config = dict(
    num_hidden_layers=8,
    hidden_size=128,
    n_experts=64,
    experts_per_token=4,
    d_expert=64,
    d_shared_expert=0,
    hidden_act='gelu',
    moe_layers=[0, 1, 2, 3, 4, 5, 6, 7],
    router_score='softmax',
    normalize_top_k=False,
    routed_scale=5.26,
    balance_loss=0.00154,
    balance_bias=True,
    init_std_router=0.0147,
    lr_router=0.000389,
    num_attention_heads=8,
    num_key_value_heads=8,
    head_dim=32,
    vocab_size=9570,
    norm='layernorm',
    norm_place='pre',
    norm_eps=1e-06,
    positions='rope',
    rope_theta=10000.0,
    rope_fraction=0.25,
    qk_norm=False,
    attn_scale=0.177,
    tie_word_embeddings=False,
    parallel_block=True,
    init='normal',
    init_std_qkv=0.0404,
    init_std_o=0.0,
    init_std_up=0.0404,
    init_std_down=0.0,
    optimizer='soap_variant',
    learning_rate=0.00619,
    lr_mult_o=0.932,
    lr_mult_up=0.774,
    beta1=0.95,
    beta2=0.95,
    lr_head=0.00404,
    max_grad_norm=1.0,
    warmup_steps=200,
    schedule='wsd',
    decay_fraction=0.313,
    decay_shape='pow',
    final_lr_fraction=0.0,
    batch_tokens=32768,
    max_seq_len=512,
    doc_mask=True,
    z_loss=0.0001,
    train_tokens=243000000,
    max_steps=7416,
    dataset='wikipedia_en',
)
Below are experts of layer 2 (counted from 0) of a mixture-of-experts language model. Rows are named router (the router's row for the expert) and show model dimensions 0-127. Each number is 500 + 25 x the weight over its row's rms, rounded and kept within 0 to 999. Numbers have three digits each.
After each expert's rows: "mostly gets" lists some tokens that are sent to it at least half of the time; "raises" lists some tokens whose logits its average output raises strongly, later layers aside. This comes from a sample of Wikipedia text that the model never trained on.

# expert 13
router:514508481538468520503530494493475527508486518490486502476513516512485521527512525517442498534521457535483504483521475468487526509516524472481537486492484537463484499501480516489571500480517502503494472492555525561465484498467513516482458455487476475476521492508529522507514503480461491539518473484506475478537434517508512471525493480451543509516516499503505491477491521517542496458537
mostly gets: ". ", "\n", "\n\n", "). ", "\". ", ")."
raises: "Many ", "There ", "Other ", "Most ", "While "

# expert 12
router:520535482501523507505520479491481441488530527508517493499476510498516420551514469521530480518446500451516461543499528495504527492491478496500477460516511477505516507492508469547489474490529498519480503501529470520501479545532508532496461509532501477443469496510550505497462497534522506527515529496429507497478523510472510468528514488492479490481515491473515498489513475512491455497475
mostly gets: "out ", "er ", "part ", "% ", "ant ", "one "
raises: "& ", "and ", "| ", "has ", "died "

# expert 30
router:514493538537545495478496504522491460497545491512509517503452482493553494498502500530501508489498520513508544509484480503502517483412488515482487503501481502522491555503525497460495483519474512480514500500521458478459512505469429493487514492466525505516476518514487486538523496510513485473518530464526552468507453535435520517547498488528519545495502485498508483497484473489477516474518
mostly gets: "°", "′", "″", "land", "November ", "April "
raises: ". ", "\n\n", "history ", "standing "

# expert 39
router:553487530504491512508479503502492484535511511506522489447527502477499440505514494512492512518526471518469471488463512481511497533488494516516494547481498527522528485492487480461501523511493484487483486461496496473525514522480477497540480512528527513512523540474492498460515579515470496454507495435527494537521488431511497474473488493468479538522489488505485528566519523492529498527500
mostly gets: "An", "Th", "Par", "Tr", "Bl", "Dr"
raises: ".", "ons", ". ", "in "

# expert 6
router:537479582491504490471452473521471493492539502493479490496518453477505480527505497522504506506547490511466463513470541498492499493518524524488483481472487473519523546491501501452476508529502504491505514460518522485508524502491457497515491522483516514508497511488503492453476565539493531488512524450513520494517484511464478500475522531523492501497489501565477538546524554470479530495514
mostly gets: "Al", "and", "Ch", "ou", "Th", "for"
raises: ".", "es", ". ", ", ", "s", "il"

# expert 3
router:532494498495542469463511484480496535472535506539472516471471503497488509502452502510486550465484528477518511500459486522501488482477512482503479507449513474501489501510548491495507516536513512457509518438497495507525525547510516472551504519515551508478465495515484486512545509542497527471486534498471503539508482526449451475527527490517541493497460492491507486501491536495446502488486
mostly gets: "-", "New ", "de ", "–", "World ", "South "
raises: "in ", "was ", "on ", "of ", "ann", "and "

# expert 11
router:542549500477509509508495507505526465516538532490530470503478506504514465494514487529517490500530508485515532500489493502509488522445499541492488502508460486487505543540501506447514485562516512491492503507471502519448489523520432494467524529464465538520489482481489488504472536496444483513507514456511542473536511539445504494504480502513478489486496505516478556498514509449500480522511
mostly gets: "ing", "ation", "ers", "ia", "tion", "ate"
raises: "of ", "==", "Author"

# expert 9
router:531530500532468499479491502515512511496528502497499466520505506513525537473473478498440524520480530502511504512493523538477559521500479459493505480518472484516501542500495481553486460484534553489505473465492449512471513455514486575498504494519483512468465468487489509519533482496536491511500490532504515480443513504464506505516484482508512518489488512585511487486469512479461495506492
mostly gets: "] ", "ed ", "ized ", "ating ", "ing ", "ked "
raises: "ony ", "name ", "|---|---|---|", "edition "

# expert 58
router:544497528536494530511476503509500465516534476491502482459504493514552501477512489523500500506512484488505503501513534503512496509475502497514493481460448499512530537501485489487497487558500532533528458485494508532519500517510451511492483448509480533504501502489501493465447540501501513538490511450488544490519520528472523464468472535511470502505493481535489558529425511444512484490484
mostly gets: "th", "ty", "ex", "red", "exp", "two"
raises: "istic ", "ative ", "ful ", "ational ", ", ", "ological "

# expert 21
router:558498502551549504491514512512496498514469532488530505488497523524503504476502460462462519431440535505517542505497498505506481497512538490514501491487517501518501500498540523482482523517470508478557495471528452460473508487484485479535503464495527498474496500510517479519498492560535472496510474501435476477480505487481504461506507539480495542493459529523490479473506515481532509485472
mostly gets: "0 ", "2 ", "3 ", "1 ", "4 ", "6 "
raises: "in ", "at ", "("

# expert 5
router:559474509512477481488493510492499496524518482518489504508469501443478504502514478511461521470495510521486449511490556477504484516519518516532487489483481552505533524463493509441478530560471470517509523502476498483523506510443487474511493468545509508512500517517473493483506605544489521506505503467510510474512514455523500489475482514489490495497481503476504521510508532504542470495484
mostly gets: "J", "Sh", "j", "Ch", "G", "sh"
raises: ".", ". ", ").", ".\"", "). ", "., "

# expert 23
router:504477472483551506490475478494458501524472521497501520528537525518507530490532540506458491479467516480491535476500490516494458536520498533553465457514497479478504486548525502452517526474492527514488512516498521511518496541510514489513509481449505475486496495521524544502452485496452488521452484521522470528533519467461485527478504545515467479526522506476537468507513487505495536463517
mostly gets: "| ", "—; ", "; ", "–; ", "%; ", " "
raises: "Succeeded ", "Result ", "— ", "Years ", "ited"

# expert 47
router:550434544503498471494510470510513493488504502505457508503497503471524466488523480538441548454461508460507480481501512523494513515482503528515498504496502500517500510488493543448507512540502498478525502489493469505484498550511481476478489472469572533520495555497460510491460551533499495505491501467505549482541490500501486489488515534494528487509515477517483501512465533488499495472459
mostly gets: "h", "ar", "u", "al", "ad", "ol"
raises: "acy ", "anna ", "anne "

# expert 54
router:522489548488524434505497506535523464511515516502497518519464490480518477478509488531441479478484452514525523496467448509506508532460511518482486498504496476508511516504520517416521495535481494485519511495487521470464510518512428508505519505471522521479488538525465487494506542496467504474516543449498544486550469496491494485497520501503481506494511527518513529519512499461473502526488
mostly gets: "o", "ia", "ai", "ik", "a", "Bar"
raises: "while ", "after ", "following ", "than ", "after", "including "

# expert 7
router:531484532486480533500476474518527459519489476504536481478544492487507500494482479515529467517530501519493468491469533490498531511451488532540467495466481483522498535518468450468488458527530494534507542425470527470540507543509466459516469511527509505505491528470481506473470530485511480494477523470517527457502523503463478496501490502502502481518489493513506509547480509506540487538509
mostly gets: "comm", "ism", "present", "ator", "fer", "ess"
raises: "ation ", "ation", "is ", "ed", ", ", "itation "

# expert 33
router:482503500481520487500478483492528521477540475510455493516478507506495520539470503498531528475501483455541467517518515509494529519535504498484555468490516458527506472484496460520489510506514489502480477512547512519467436493499498508475535471449501489518536499532475489524430489476473537518467510490525527511484513447514498508511562493510500549465504481510481528493503517519449519480492
mostly gets: "from ", "and ", "for ", "to ", "by ", "& "
raises: "the ", "its ", "a ", "an ", "another ", "some "

# expert 29
router:529513540519505462498544492518536475504523501501515506489481492503505495485525466531455496449475455539502506503469466529510539490482507512503486495498524497495497529509512507474509466488500496493503499472471535488469540523507465559455554493461523491447474510478463521497531545485477480477487550471487558500540473493458518483481528497519498522496515521545528526512493475488499510527479
mostly gets: "pre", "ste", "Sp", "ip", "De", "Bro"
raises: "000 ", "\n\n", "ising ", "world "

# expert 63
router:528475546500514472518484503523516458507526524478511509484475501496518451485479496524489500521520494526492542523479483441514485515437508549497466497520429482503522557533482479510467490537497499483508480490527523525481485551501446467517475490488500486502480528498480470464509534510468506502516523467489506508554503494481470483475489494514522541500508494522497525496460513465505480523549
mostly gets: "I", "IN", "US", "II", "Kingdom", "IS"
raises: "\n\n", "of ", "\n"

# expert 22
router:514445555526520467515469506490453443466502494482492540479504527527527463465472503528531525520494517478529524524503506450495502494454473526513508480513442510519504512504523519478500485525498535493507469525539503529508494531467497517471502461465487489479484504488467548509488485464480502522513506500486543516570494498483483506463532484545497518510511480476491459506474532487517496492493
mostly gets: ".", ",", ":", "°", "=", ")"
raises: "\n\n", "\n", ".", "==", "ily ", ", "

# expert 43
router:542433528475524494492479526540490502529511489521467500520494491485483451518515519531516488488509481491486474518446482467499462535484477510505461536510487458518497524502511486481521488524502480468486531480517501504505530541469465497558478501517506503515457549545491494501543533542458510484540482466519518510490491504492446474511518476498481495496481506504495499496488554469492469506551
mostly gets: "New ", "United ", "South ", "Mc", "Man", "North "
raises: ".", ". ", "\n\n", "is"

# expert 56
router:527509542473497481482509472497521480521524478498499517484494494515525448490494490512494508497489462522516512481444514515483508503454527530541488496475514502516515523519512472419484502526515482501481538454480504466520523550530476451534501514517504513478485557477486500485489593502484488466493532443521536510510500502489476483488504543495494511529488503485475523525527491481526505521512
mostly gets: "di", "for", "ov", "eg", "com", "mon"
raises: "a ", "or", "'", "s ", "e", "at"

# expert 34
router:503494510530484506499498513488516513522471502510444490502490506492461518480462492476529491484537512480494448434502540489532534476523520453500500507452485467517561513483479467525498508480531470492480514506476502524465514472512499528484485514461498493509545498520490478534464487508523497465495479534497499503475502490529503554523491464522485486526510480564487553496453518501514548533506
mostly gets: "for ", "of ", "ated ", "from ", "during ", "between "
raises: "his ", "a ", "the "

# expert 60
router:516503514498510497476521518524501477489490491478495488516566480463460418542485497483530484507522504498478449493491530490534536475490489525526468465481494487503492557503486466473514493536501478552468540479500498486507519519485468450525470483549506488501465565488516499462501510496534485493494517492498545518536487560518490466499482484494500508550484491530509488485500507503508486501504
mostly gets: "Ac", "Bel", "See ", "For", "dep", "also"
raises: "it", ", ", "o ", "e ", "e", "ers "

# expert 55
router:496526495455472527532462512488515521512510495526498517445532512490522452541498538494515478499530525529450518469523489500489504472507499544521519530521494525488495485486494492418483481507476509522576490523469492519518502499451514464464502503530488495525512483519505476511530523478466493497489458485534497508522494477476504488499472475439503476495531490475473547520498521522526478491527
mostly gets: "\n", "\n\n", "==", "\n  ", "== ", "). "
raises: ".", ". ", ").", "-", "== ", "). "

# expert 48
router:550511519524495493481525479465484475525517503488533474533507456501515470505543488489535490488458513493466502490511533521505508485451458473517469466498537489490500484491501534504508484508460459551534477467486419486455507470535526514493491519486497506478485520480523494470513521496523526485506551505470502464476533521471501546544476498536484478482506485501490494497538501521455519507483
mostly gets: "time ", "out ", "up ", "end ", "part ", "well "
raises: "====", "===", "==", "view"